Weights of a small mixture-of-experts language model, trained from scratch on English Wikipedia.
Training: a variant of SOAP for the experts, 538M tokens.
Below are experts of layer 6 (counted from 0) of a mixture-of-experts language model. Rows are named up (a neuron's input weights, with its number), down (a neuron's output weights, with its number) and show model dimensions 256-287. Each number is 500 + 40 x the weight over its row's rms, rounded and kept within 0 to 999. Numbers have three digits each.
Before each expert's rows: "raises" lists some tokens whose logits its average output raises strongly, later layers aside. This comes from a sample of Wikipedia text that the model never trained on.

# expert 13
raises: "-", "| ", "–", "  -", "|", "- "
up0:492488543547480512476488450547521529513437468479454556523484484516515531564480484446507482494472
down0:462564525543547472497491483512505486513461506477415463566459455504517519512533468488427512510435
up1:439505442526547449487440406510518494528543505531506532552497439484505485540462498460482532591512
down1:515528503464468481385523479495553570562440457525485443507445458521474468549510543468450501541521
up2:511580496499508409510502504502559539531462559438536433515467586391528566509585516460443440540540
down2:457521528551561495550530398453467543485507498393446518461509476513496433440491534472488511546518
up3:476505499479530452558491471445454522480508528505469417478485509509502465516573530460515465518519
down3:420530493513488484524444554540497521573581512499544472581526455512522570476447457504515490545481
up4:562513411511475450502433469504475546453555489517512527541480549489380561489458472521492476464424
down4:502427474493532539411533464458499584484478510522427506503532536468584480480508487539562453498510
up5:486510542516483508468542436463548555476421436494507616505452524533492515575566532465449519503510
down5:468523469516460542487533498472480538486509545546485485579524523467538485520495456430457424467577
up6:566484491457535569463526470513507491550491465516532431530480523431519462549480536510454548539552
down6:505534459540481493549491512455459535517534513511489452479494565533487466528460528458567449491447
up7:536599595446509499429507432512442486544449438503474449560519523488506447499503475472443575559577
down7:482387434486448582510477509500508506518530520497471512498503464508524496476414570434503459457527
up8:452419553486547496521468499484533472494478485510476563486522480507494521542421519485488472543467
down8:491483517496471563560520488477456516552484524525472449464459475508524516462586479420533433488432
up9:585510491449473472552525526528420479556504491467535441479468563459538473394450511465463534565542
down9:491478492498471560423500548549490506529471517493459506522538499486484472490492492482520469552535
up10:499430502455485527503624495509383534500469542491562494543480524540496511454513456510539429507504
down10:521484519520524535524509527468550489496461476437558534501537466427451570518498543523466549475487
up11:520481438504476445515425586480490472431553566519468470511496540507583450463491495515529483508472
down11:511539481482487536485565465577563499457457499465519482455478550446453560474481560516458487469499
up12:551458465532524460563532530490557497517560552449463476483507502460478549434460496575433540495392
down12:513522512496420537510465446525420503564461521528518519504531427576460488497533500438492460551525
up13:548472537445537483552521502519448540490483550432513438455496525546442516444530477555594465514477
down13:537491493538443490511466548499635533457475555517541526492527509460494562532496475495475481538493
up14:444471552454466476471517500553560514476532513467448492533483536452450425445508471487506484516463
down14:548447478538478517515505477448412460479503532500470438481497493502526518504447480553531528488506
up15:500461442492448487498511452518492515510532568546527436539483501444515478532515455475534448470482
down15:568429412518493528434511467534538470602522522489520544454434628467445539524513505498499510504489
up16:479446512515549478567544506542479465551473471514560549569481535521545526526473490472446492516462
down16:488590476504440559484544508508578519590539556476512523534448476504527529531477571517480473437501
up17:389479449504494509472454477503440516480534525481546448520498529442524492511518461546457578501494
down17:434493498529488464448455500463482486467473476592448480520466465571491511438539527502475475477540
up18:466439524442508500538633538481526532543567468530504526428515532437481540483499554468568422494593
down18:553461459510487551513470439454504503392460534526510517565491528579472466485469519524488520488488
up19:419485435519515526497475458517491518443571496510491508532500502487510450473486483489487502504480
down19:491476529467385501440450478496395542470534459481505464487555514507433513496486501504516557569500
up20:453531509501499482539508440502439500547557532523546467548468538366502490544538495462511449476461
down20:568419466496474490518517591532559504559435502477514522545495485458491442459559483514502525602475
up21:516457410518518537487444546539480522510502468463507504575492505553528452521502460522488506467500
down21:494514471526557493468462510518520476525538540507458493458473548479501449515433491535540439429537
up22:519548528448528485474402503548431457474518536467477553510502513469484499482518465463462510510381
down22:427545501526517462517456534499543413442536484521525506595519496539511522482534542447486512538516
up23:481481541459556523555555466557510536523445485505531480489497538487534454464553556456540398489562
down23:482440522624489517498523413575454493451633463454442463538441431490474475483557469512566525490506
up24:572520491462572500523556482520431519522552514483529444490495550498502502517516522538518534504557
down24:499467429482525534510431519484518495576528520499553464549530502528488473501463494537515437517520
up25:508457548509538482431514481503465531475545526475499527476497500559559524514581444432517438436389
down25:457500485518505482505479479504503482543504494528462471469498501411451449511416510520518469567588
up26:502580505564495505544448492513490545488459495490525507506489503473489516498623555571542455417433
down26:455503521513460454506524522519509495511509597435494560526524433544553515487448571522539495477502
up27:446499531499477481482542502527481521495552465463529506473497498477535471468520484513508494515590
down27:536493456579498478556528528475496457477498492488500564522555418426481499535423531494457466492509
up28:520472482530575444540499488477487513529444467473479609488486475466481562532511575481478542508510
down28:592457490481422577524486544474492445497509489509523438525511508484497522466544479502506537479509
up29:431568430514465518565485477553524492481509435491447570462460457544500482412550500504482532499482
down29:541542473521487600460477563523544519497468533492521565577507542518534522488492479508520523564489
up30:575516545461526504522472590421499518507521506516561619484494517438501500441498500495480456501515
down30:436465480517553488513482438496542416546506468436466522606524444462537452543458511506479577475512
up31:476519475504517453456482489514445463500479505436515595483482560520534560473507495546459531532499
down31:497547463572519508438517507512469524485511450479509476476555497557523501502507510587448437501498
up32:437559454440438422505529499559450479525591492477528520500488591444467468504524451485494423496574
down32:544488496543587443516521498471444425428579556460503459485491446469525459491451477514501526450510
up33:427443493432577499492458546555517541515472513460484484500489527500479551496504515499563543506479
down33:490463569489438503509513509506442494521553516486540570479516557544530385500486509481502487454477
up34:474473477460498422495442556527444464495552471483503514466526535520521493519427473476520533488478
down34:420489488489477553460541512471522440470516477489478543535524398510485491436505508511419478566532
up35:541416540553469480517459500460524513450424475562459470498535447546524450462468503492475572459507
down35:466516513578609533479526481534513501485484518439448538501509542428469462484454488448503480506423
up36:538484539463488574483512446545531547567516473498505508534498501507463486534557566451464512555493
down36:505479429419529456507454489439530415595527439477558538494396531493535543544533586515569526574531
up37:440439467490468498476484492535470507474496506504428486480532548461393481579503469457551503476472
down37:512518541472520470530538500440568460483480540519537521487543449497516452459433569489423465491457
up38:444490549486506518531462486476480493511487508507541484536520588484521486539539473516494440467539
down38:470465524462511484477468534561420527508485470533580392511441552531516461545478478444510519456468
up39:517597427582509495499511541462483500554528468473568573437529479426436561517499510513542501424505
down39:443374555452467422534539550556487509529581481432548484505501514516509449521445533516492508574510
up40:561515511544533525434551502525494535473503499515548535522510528491443554454575500489516456478454
down40:483404451504480513459554449563539507523537487514534499436527487455484519527486540606535532529425
up41:527546506565571527429406471543552485531516539461535551521516509472610461576457456476455503513487
down41:541574457400443500510474475472460536451461456531475533423462511544444560483515517528503513440516
up42:499528486511436434476494502503486453433469525452503498469517543446591470504474488476456448487507
down42:480469497525546498496467510509539487556541437515436485564490573487498520468498507549541504432543
up43:521570475529438419424472533529538532512486554446580465526457519501505482509521503532463525500479
down43:484537457461473533507520527444501509465498500431489476488498529562450494523424442572484541438479
up44:482477540493567490526506545508578506504486509468439463595470528419460479493488495528485446447557
down44:501540500473449504490588488512437514492410476532574479543552532536451489495541549420458424537534
up45:411426532485512494560534508486535492503504549556450505418501500488454517573506503493536433504482
down45:473470520503526529582512502520521481458504486563493451457469536494567540461514526460519519456503
up46:516450475459565491513591458541508483476511517448517541504498554419526457537512496473484481502519
down46:501483554519495468502440554418526493499417491511521516468510476532500566469467432491523558474410
up47:573485514476468485500400520493499502534488550476564557514481537529481541441510469504484512463469
down47:432488481458513541473555592472521466531510491536400502473494519478531453491471453484411532538468
up48:501501448503529469515510401508595497494472476462496472533501468525504484373521496583477475532548
down48:541483549499551445502525560475533461531506490490545438531500526467460458498536527395569506472487
up49:455540536545508538471463520578505479493467518453477532499482499500559504476481445540480547484448
down49:533493545516487474515503528490478522550545495519489549518537529476452553469526503444488476556512
up50:506543478465552411463432527471506500527474482436579439498478513536543516526446498483523523527529
down50:524551493458499573467520425443422530506478479519519415472546504461529471453583490449454471561558
up51:487522499495555437495437544536484513457473502447550562497457481490489548487507469542439569532580
down51:486537562497442541556508422473529479498497432532475475475493461522481512525531562456524525518477
up52:447480495532494581484424509519488512505549438500453444553491518515453513542510500480543551450518
down52:448495530471560544548498541479444531543534525483525483494549440577492613503526489515505496523540
up53:565517524478482467501568522481510540472505525507488543534476509517548553459515500473555525526466
down53:505555516390493424504508510486516443456510493537494531488489445502509499557463459467487465460473
up54:550533534499508512508513520562476520472495492411533506610471436509493544510453515462453442573621
down54:484568499457470464506484534456476487523456540548507483412516575538524461505524498555509576469411
up55:537511556489468546478491490527450518477509495519480480434480499506487436433551451513446473468542
down55:422518490522486491470487510481489509462476526476468480483539543410488447467485485468491466498552
up56:459475482476500495491469424533457450491445485453492484459496465486490521562494518470581553470437
down56:510476479435568480489523539493526459502503457475538490502533554510521456473546446519471514505572
up57:443498504463505558558507422503440504504487496459509553468468521484541520565475569477580544490442
down57:536512470510595538380505456483459553525520464473479536482463492555558474471443439530436490459474
up58:543395567510534463474533511507592568466538456421431470522502549496430500555507469519546520492470
down58:485545486503528535484483524499465553510462522563536482512451486486523491439533485493514517503495
up59:507510449541526538511552444518428497510486499446538577460472545437518506549573513476527479498474
down59:507539536498486512419519591403454530536485535534465509490497434510433505466496524532466521582496
up60:496409460462503476536486517491533523468495520441523436519513524625460498459503460535530508438418
down60:518485548525449542522532488491536523491451550473498587516487489428521499504478455523526512504418
up61:570522575493563440541539462482558520552420492529521466515467537607489510551512484510516500530482
down61:493492527569572486492478462512567513488508537519472536576483465466472475444559480519589503439449
up62:438496487509602499579501439444488500547494451483503472513499501477483500529440573421492452533474
down62:551543521531423534521547461491523489469491542506552490516531482523613470516541622506536569469572
up63:486425527509527454490537507512582489546473464558485438485508512344535504497496483462456519524489
down63:474488512473394524514477525510403442532485522512496577491450528521482519458514513509487463482535
up64:554499481458498447503426538495523443468442512501498521532483523482488531458510507488527406521482
down64:467490459453463535470498510557516585591480522539523469500580510453517498507502506530495459468530
up65:431532538537407455493479418475459501483426467500544489535510565525610470540500511561508468529552
down65:459451445491502533509405442520521525540530514490506538539525486529534444482450496507505434507465
up66:505518487492492533492519469489558512476467440441446568475531463524530507445449463475537472440501
down66:462432500491429451505523526473535464492505543536592450526450501519491525550407529520516548477455
up67:420505469486460469490464556477511473490473514483496512426470490471587509485467451543453499514460
down67:455575472423533573515531412451514492518497490498487479537518479587450498457480522439505524439504
up68:532481403490566572521525454490561508499495511534487490488470507498508521424526535509526514474433
down68:557524540458414481581520530533543504471556501491511490495526452516488489447555503470489545518500
up69:532513505510460562519484560496467498485459526516457562434520548472425550396513501536486548506462
down69:458490502508495522513560589482547480588478555496542486516577529532475554491476516535495461475553
up70:410503514521498438523555498512506496526567451503536439502455531554545572507550477502488518558559
down70:472483535489387507478470505500508530608437508506526507536504492533470541462569542489507528526508
up71:452536482526523525585545448467513554446458475531473422486507468578534470552523501507567505482551
down71:529445396544463501504488448562541506563474506506521529589462520499437492504511516481456526489446
up72:485501469471434487499441458505432480508575498460510371510505502464597459528474455512475531563587
down72:531591535494504455546520523497567544447483488550506432492540495553418550478530569442500482558444
up73:486530492570527451444462510473547514481534439492524512486492581482494494527502525575495466563526
down73:411456530511470508487542502497508396522514444502484545528510443516505537509471492516526449527531
up74:492516531467436468516474441465472462505444487485486489423490534533512505474492483475468452510509
down74:490499548470523446471511527545547534454453439557530462446500622549468576578507444472547504511480
up75:548443580475465544518465525522492505504494503554537572509520527532548524568485513464411485542444
down75:528474461533539492495510467516467519496498514454515462491524401429521447426561528463467472484531
up76:557499511502514537514481518567496513594503475417484574540478541480528507599432556483447490511374
down76:475551420523506525510469428528510536520500443477449478510496399503542505497505517552446541532532
up77:541504480519479438477386507458512554470429495441525420527513544460452542467459456499431550528443
down77:450522543538462485499528568498459480446496492473512450482432539483542509481567555503513524442515
up78:466470427536486497487395496526473501515475427512524532580503522668570506467436465447474517516416
down78:524515572493475509529568480464490460484464493485504534474528464544491463487449467485427544577541
up79:503486470429506553477570490555526505490501462485481552518555530533547477447444515525468461501505
down79:512601487536536457559508530451569489475522456470462512553473466483483535496566430465451418527503
up80:509521524574513560512533449504495517464464468471516559539508486452523501547545528460506480509519
down80:567464530478449487481496506507511496486575457593548469516524535536513520476541509507596501579421
up81:596528549575479404545523525531550500510510545436464561489484458525479537445537466514538462499534
down81:509514490467538576529481496428448548525408476510575508561469503489497498498484519531496455469489
up82:481501511493522503495453479501515478463471527449461477490507538461515437451515420457480416492546
down82:515537493495460520564502533515493471474518415477491479560508475491499560466496506490502532600417
up83:528548508489521428455493512517537515446491495494506470567517445516471523429462453521474498514527
down83:480531520529535489483426478441550464443527442533493513413480474496507436471448569547556469476456
up84:591458501539513467511543505492530485507509528516510477479507524411489549562561603479475450471519
down84:442550470493472511436435392491439497497454468484451434534489454565568467431456481507520552545502
up85:575503480437469447446472432472473517453473521524487453563493497517500483453512514485489491533406
down85:505483496466524486475485468467475529438399575506479423436518543435510491558564501508495497545520
up86:521486557493497541468552515528480561528519503486520378517499473478542530483562486470542426528598
down86:526457502495476504450472444491490527507446460487539511544546470485470442453507494490450583525493
up87:541458560525499546541484513494518471462488481454497598508468534480514431478476532514495585494496
down87:485543368485455498471489505549491546532531465477483502487572477442496529460570442460448430517500
up88:493516559524485457491526501526429536491508418504532438617476556447497493405518483494514528492556
down88:523507524487545501483427475521451450556474603535496564543450438501509468463506526459471443491512
up89:535529464498498474451455535524420502482541540430436475522502508483445540555493487470502554483443
down89:511529486490522454549556568604517490481558527541430499428520479548504498436473456490424550488466
up90:528513484494485409440461578450478480479456512431497596436513524468502516458476519499459497474570
down90:495476493497493545550515534476525511545556428555483514517496458468451524516458477512502453444555
up91:545495465516554510507508523523475524549488511475517563489475528417497449457501487516476465491475
down91:483428540466500498518578524507550490543511565515516487494484530428499530526562467536559486530517
up92:468491548522504518543481518476500514497489470507519560487500466530481544548445513518504493515590
down92:545451505543521555517521368502532561487488477510522545487563568517520430534491463450480553551507
up93:542490485458461513581504472494425521513556526460478475510470510494486501441535457518543477548536
down93:482476487508457453606515472533508452534457489503558496509479454481427578596459488482542529535461
up94:523536498410528473517459470495586538561468474462526553559510445461545578664494568500481501583433
down94:517544548537559512504543480531579513540531508525583474506480523552480519428518512468530438530558
up95:512476497488521459482516462485580505475509469511485544545511481453454485604484501493479532578485
down95:510447486464478467519483488579529550481529549490479454462547510501446536525491460512499517434516
up96:532430466506581550487520478554487518484532505492532553503484533441461516477481484467462531456492
down96:491425461519462482501532502460499512520442491453528427513506467537518487564479494450479576571444
up97:523555448440481561503495508542507507534478549392524515505488530481452551596514498516513517518443
down97:531436496521502568597556502477470502488551470514485519428501549544523569484514577542480488488513
up98:492439507495508453384552542484524540514529514535528443551501516425595536540499495456534480470454
down98:445496458451509577470512500540482538490501529540550446573502518496532487501471500470530436431481
up99:543471463548567472513459512561538455511518447463539485486481469495497509526465436523499482511464
down99:521423614535542536541451453481487470537518522491434542557490485481458429503496536434411499507523
up100:447487484496470462467501511506470551456447514464533474528486594461459529487482509481519446472517
down100:487479572529521536499493568488497503506481562518545515534483477466510517526511503561469496482486
up101:541602438468520519493517447497471485515485465395527594469459496643445487456406518545460588501500
down101:466438452563523525451467529527487521496518504569505511491497400472539490489457542499508491425484
up102:475470501489501467484441480442503490556483460487481574515481517526481569625509529520495485581387
down102:543418554548521590476459543465462601449491544584457537446501553543419582492507526523427547503486
up103:461524501576553511526464518467567503466461481521504520474461399455470539521456485525502554508498
down103:504453518459413441531505483464484453542514532533583498479529573536473535526529519424473501483551
up104:544460540480471475488548461508547511440505531440484409439530515488527465413493470510490486491443
down104:472504484545499540504476543560422503549521531486452592518470476550556398485454544558521498483508
up105:522472474582476512561506548562544569467543499479524491499510517445435513579493509565544505495431
down105:549553483485495466502497511490528537535457604551438560507535573483476462573425463519531472504483
up106:500549469562496478526473429458564496443497506464505511507525507427549487457398532459497522544471
down106:506579486459484444492512515554477512451475503564522474532518481526482562505534545529536454451504
up107:501433555490540531521522430548530578476487492466516503467473559533458547574577527483574504517494
down107:485475532496467496485463482545539451505458493422572500543519527479480491563442463514495533541489
up108:494503594508465528440529444476511493484449516475507469446472547519463503433504519494530525488432
down108:488482426515506409500494490508496572465517514489532506498444538417545480536534523476507461502522
up109:446520484472532564529524470495508502540449519516503609590486482517525548510506487503495480466482
down109:539513500550500547518492488511502447499561488498568535534503595485511478530556550518544500450524
up110:498488482456546442509442546444481431469491461554534524513529471406548460561455532514435499538512
down110:455538531524502580536475457530535553488505431485502438537514469572482499537514479469508461457426
up111:528584584496558447470537488534464575508444551434506449556463522583565505471537489504502402443528
down111:564482497506554511516476525485521554596499459519452475535484491517464498515578532472523441589522
up112:542494504458550545412451555588523485540432447538558516567518496471459537527552500499480521451538
down112:399465472484527487508422483474487488486478550382525499434507488546528472497547477496489549590478
up113:535450490469478569479499469567440529540481447499527557474466509487466518482550488541492463535475
down113:463525476465497484556518553459489450540511445556519521492481480476477455568460551571452458435557
up114:502493473497521535407463487517474533542490459553502428531493523414518469526525482396506513498571
down114:513498476538552548538584467472525515489481569517534440534542467454581408505512495487469428543522
up115:593477573478523469565495456551516525561470489515556486542481446504535497538518433523489480527505
down115:508431565485555483423476442478518543543514472446532461430417496507427569549581453531508596499531
up116:468507421481523507592572417484539512500513463519498445506488520464523513503529567473512435503513
down116:526487491441488518509502511560530486529528489578509514498542452536536541500473468468509415579444
up117:567519440483490515521482545533525498542522496463574431489507535550544573561500533511480558509483
down117:455580542513458488479512506446493485523501502600483471508569472481538487493492544548456498500505
up118:458510499520484524445407504567428446517587436479546584541514497476432514515487497508422518529491
down118:546557517519501435464548490451571462504453473520424499537589498479513536507492480537571501564446
up119:581484457517485531440484483482550521511449518447517553606507459411500526467468501497468504510440
down119:505508550492491429551555510506456539500475515464524482474504567513510491615516520539537501499460
up120:525482461467496479604523502563467507561573514482499579474509525453550474516532479469507517526487
down120:511455469513561519480557502565458500581522516529462531510448539555541431474424455501516550468510
up121:616481541481494431537571474459519557531421534507516537480518516507494545509507483559523512503463
down121:491474491432532516592522531475553525448493484492504458541545483495531578515551502402586504520491
up122:502497438506473482532441482578483501491550483421525543551513507562486571590497515449492506547471
down122:508539544516566435532439464575586512502432448501502489471548492578499450547485516511511509526506
up123:454468522437477498578481477492508456500539489514506552482519487522450514504467509468505504548502
down123:508583554525527547418392504551486494504489461487462551536519549482473471487495516501496543525447
up124:503487518464521514534544561524526494529590484481526498517475494474433483419501515502519506488546
down124:471456502554492470455475522509477568488510560557515509526509477434592479554487452458456476496534
up125:469380523492536500478488568460570512508495491532529552533506499454477544485542538495495513497398
down125:484468530465526424471516494502444479528517432510572456514543541475467492544474553516447473540469
up126:495452473547406560513470483524505556541586497495496445519505495533444471445526474505572486459414
down126:461475506489521528493543477547481423399505457494538519489548464479538483498369505580424494433440
up127:499575438520479499457530495563484520555510493476499499551464520472517467519476445439487527521562
down127:517473494514486501495481474486507508463517545517520475505488554470528561478531558538512506440469
up128:545430487507563432509525502447471559469528496520549510523504524509558522548488497534470449480527
down128:499560466477531524492495456520532432573544489496523529424412512435475553544465514519538389529529
up129:506464506517553475475471427443498523494442499501510480476485492500527458427472539455473495490491
down129:474536420499496505507554489518478563458440496486560505498445455397502546460532478517436543511529
up130:509549505537446532530443453504535471485491472545475520448494496459520463528498503519467569515536
down130:421514458510523509475548521489471459543520503525467489585497492516578473467509563471470513482499
up131:479493449508493507470476475545524503460529516512468501467495460547478518500472499473519493507438
down131:505450459472514525451497480463443525480491542449521488421496480473491479499505493426528541516567
up132:471518553500443438501519501478544469432399531529513499502515532472536479432531467535425474481486
down132:476505509485522513590507570542494541431545471501474509507485478521557502542524488478440562480448
up133:497521552539522456493475493516508580517479518386535417546427572507502589454530490559552526510450
down133:540562519514554410533533571453542461533538515540485485541558519495513486470535482527462467528499
up134:501570430469440557463388478550491460429603485495474538525506573510530485431510464482543515520414
down134:488614479494502477501457515535414480499482479579546458544517575548471511496507422545539556578487
up135:488471506488495454459493541439574540491388535538548530508481500485449600456484519523590486468472
down135:544537493498510508574562549529522533446573551546518473521511449541506423493440453522471502586476
up136:457551526493465535587447441511447509510547468470494456490458530560509440520503523449567469453507
down136:496515472525492467471477509502506552480477427486471482503542425468489477508458515508531526497500
up137:475538481454530523559532497492477499559559498492568494571511494633496451480448523466554567517433
down137:457483546483476431515521393508492508485441512528450506480477533492511556541448491479477403514486
up138:437566481562560447438520472508420457573522469515465512504451535590492507512495469467549450532586
down138:523471504472477467485412439477477418482544511522534466485473482542452398519561534476464491512581
up139:532565464549559448433408500512505474541489426473492484564483580486471490596524482429495493568594
down139:558457537498517560539590497530496569524570553563438514503459412475491537457414470472491537474510
up140:569517535475598488486562543500461507572437509483545464549499516458510561498445561500472477514526
down140:501470477399378523487486546538488474517519563488496515426561505558546557553543546506510505451517
up141:542523490540489464521449468549454488535447449481508448586420552470510437562530441538558516502532
down141:528490441522462537518489510491489412497547564520545483420561521532524484489520415452549462515447
up142:557442497507527482477564491504520510440431518503505460483542562551483543405511475525511528472502
down142:503479516575449506593542493472526445458502490445515520465492459440443504471464520471492437525531
up143:498486515457508494470492514476532513492473519506495440473509540480497458514470556471497403570577
down143:509550556491554523514469544543486474470447525540484481488486514493563487469461500504508469524525
up144:449463478410557592451525501507421513485361533516530486434474495520600535456471502466483534477561
down144:525540583471465438458505495474500477551462478527525601519454466559563484489500519473446509505504
up145:476507472478506496551444461475523524484498508509493562486488450530514474497514520502528463527486
down145:479481554489546533504492499506497522485444476457544520522553464513479518494489536500484487457532
up146:481503520569534440542556501531455460534554455474480575469500523536481523538460485441493521443430
down146:451465448459488555469518440532509488513484498516490455504509382486531473523545520505481545534552
up147:518528514500494449493454543503510481483455475432513620570485486455549466456506498515408524511514
down147:548487464457484532513547491495506544495488521537503454510503470530473479479538498535423450422554
up148:418414514476430547600472371491498491481596514520530516456520476549499455499511531477533486480467
down148:486491498565572471447509581541522469487485468472493493528543502463507500430533484565473521499491
up149:457547454447520496503528501518496511530525456477551441549478507511534552500510425492479529565605
down149:530492511530500457436472458408463522518440544458588467500552482422496424479570491558471489497519
up150:603454461470493490491504429529533515510549451473509494550503513525550559428525449484450592563466
down150:450474565453572477514454509474531500460538427475515518496520446518463538499482500490540511481455
up151:633492523467551424456515539505510514571396505483506520478462504538463538503480475537521557507429
down151:432485513415504483464523553483554548533506493507532514480441536532519432473512426462577526494447
up152:511490452508512456404459441519357484474434463507514555554507491523551481549490455468410390522498
down152:474506565474453505488480511502525411498480466459518480505558432489473530484581491480489585531577
up153:479473494510459510525427488501476524526520432464492480529517541604414490505436475463524562511454
down153:468457508494488485451473482421553495443491510505494455503507521563532484484434535450525465462486
up154:538550541456477574537463481554483540494511518520492388548495487543503468559512470500540536504524
down154:478454535486541435517514570492487406503481509502545446463496561484497501460571480464545528496505
up155:553461541539554528469561509523511546445402492417446471487511506596509473431473483520499509474454
down155:470466534461439477529534562460515410584476565492498474565534523499528498483514456487534472542542
up156:498543493523517550382398540522558500475508493475534576566533505512556475478508501517458514517421
down156:502485540441503534552528495542507551476432458505515485511490495486454527476474523502503476481592
up157:502521462463480441467484501503542507466596481543473484514509507437502498442470466476450553551601
down157:448489565511456483511485472491433428493484506474522492559527476572525418505506484465508474489473
up158:452520464546485415433447506540583508474512426449541567601472512491513533515493459470451485447379
down158:592515541555453566492518513488520569507522515517548509481496492456482567524507485612526500571489
up159:479457508442479494407454443515480540469486464560515522538496547525437525528464433514506457543449
down159:479477514550558398603543443487619453535458496458512460477478460400536497585499528498577507513517
up160:554552491491464515547478493493561517471508519501552520533514519432521470488494466571504561502528
down160:522532542509438454498438428492475427595419443511520506485509564483517513551493508472498513505470
up161:420535551531485395501401481496567515512377486464485496487474494512430586505464553480521537481518
down161:450594512536496417516526511486475501555563534430525479494403527482531514527533499453519485592479
up162:442483538474502546446402514512518505469441538523468485506525501469468491526460461486524442503431
down162:517518453475514435456491517476482447584545496512486502537552501483465530505550494433451532547556
up163:526435524442520543527515516461505483458457545500534416490508527524494521425503477485536556510470
down163:546505469458501544489491503434425490541505481546454572588493515522535512500476461531524504496473
up164:579472486474421541539530469559452514523488452450551484463510507573554519427467496460563555588542
down164:448525475491448483450454535478514424536497554469535506475499525497439514477533538459455456533504
up165:512500508435495496459482546506478491533502537463543563526486564544592483461491494498486510535541
down165:440486497528445394545465456493503502463564458514394452414525469428508489502549502421489479507561
up166:498563449502494404497495516485518486517459440463462495540496521444494537509465498473446499547461
down166:428523584528559527498469486539507528491480487474548548549512479512520525440440512580457500510500
up167:503477498485513523578619532520441508447473490462494476469466528507545507446540462474550479488466
down167:515471538487515406467415465543546475538539554513540479534467426491463576521536476502568514556470
up168:476566500537465467463497476527544494510562491525453488570478505577499437386548487519533449478547
down168:524455526472533561557529552475520532514407516455527448498530536509526504609501502543485562486507
up169:567515463500477532388537414504480495517527487447522453545468588495539505523483466479488455504625
down169:473564505561506567498474384454495465502514462563557549538501503532551479543456519505538518529544
up170:510554496540530465445470488544506551506620564441520533525450510579463500491478490522520533485446
down170:494524596510464547515500499488454607478596486439479510498462524489534452436475545525485495538527
up171:567505518475505535581500478542455478524542513445559429500485480568449453424516469484513499507483
down171:445492538545516537493523504486460525542420479529522520552500532489526511480471436543462569530454
up172:525520501624516514471504449437486605475542435537478485549482523483453563496502487480509454499476
down172:522532547491530495489494470444561520441434518488483624454500462606517551451525517554521433387503
up173:498481552518502486465529467513503499480528486522554525477485516559417576560494480432424552522398
down173:487457528503517438550531498552456475436469543563543519501492529462553443539477469420495508473524
up174:486519508472469479480456481471483501515483447388501570474484491487489488545510518520488490477524
down174:532476517504516527509500534517448482509521506446521471476548536457484482514514482532515501478526
up175:499500454556577497456560499548535526479457466484546517492525510481441590450530517485494478515421
down175:493464532540481486544532453508478474545509488522527458515510570508450511556478557499485463548478
up176:416594498505535522542505540522618477509518447471503491483486452544468450530519495518458465547520
down176:518473535507469492529467517502470485512551402510523507552574514408496515520496517568494496599447
up177:584556462526488447457446460533527496488435499455455455533479505532507493524449445518486542519502
down177:535549516509481516548535521484503505554510438515438525507513500468479506444552507415479539462472
up178:479533473553472489468453503455595436466555514492543563540536488480524486477431491533483437502506
down178:506533471513545445468539516515407514546480504469458525462496524435500458511443524495474480441452
up179:545495480560562527436530513451534510473463538549500532574478454478556533433502495460522399537582
down179:521478506536410503521473533542504513519468521560472510471529540475498560538491567517502580485430
up180:477520458561489548517564393551442552537509503488533486535465478522604456385464531480501476543574
down180:536532520531475527516485543461520512492543453404460546526534515553463514530526616489503503526430
up181:503513523463579463551511466557459481541538474474504512551481557521499545494443514480489526543546
down181:467471486437452549472487531384524565485577513464490545525510488504459493476476512566493472455538
up182:508503524512548476541521503460576560522443537486475494528511543416507504527485527467521534463514
down182:453531557517494521481490449474499509473516514517513484497509509521478490511413474464457513533526
up183:519458520529473447532527548501469500463490494501566459436508594452561563415500462518546505596525
down183:481481459592498469487468564428495533576462537443538543533524451508528549486546514608582469514541
up184:437506482523550534475539491524555477485469457447458455510510545442567423443505535523474459532620
down184:574475589505487475520531532533438519461463517577487470487478493521513458462556528490536566461518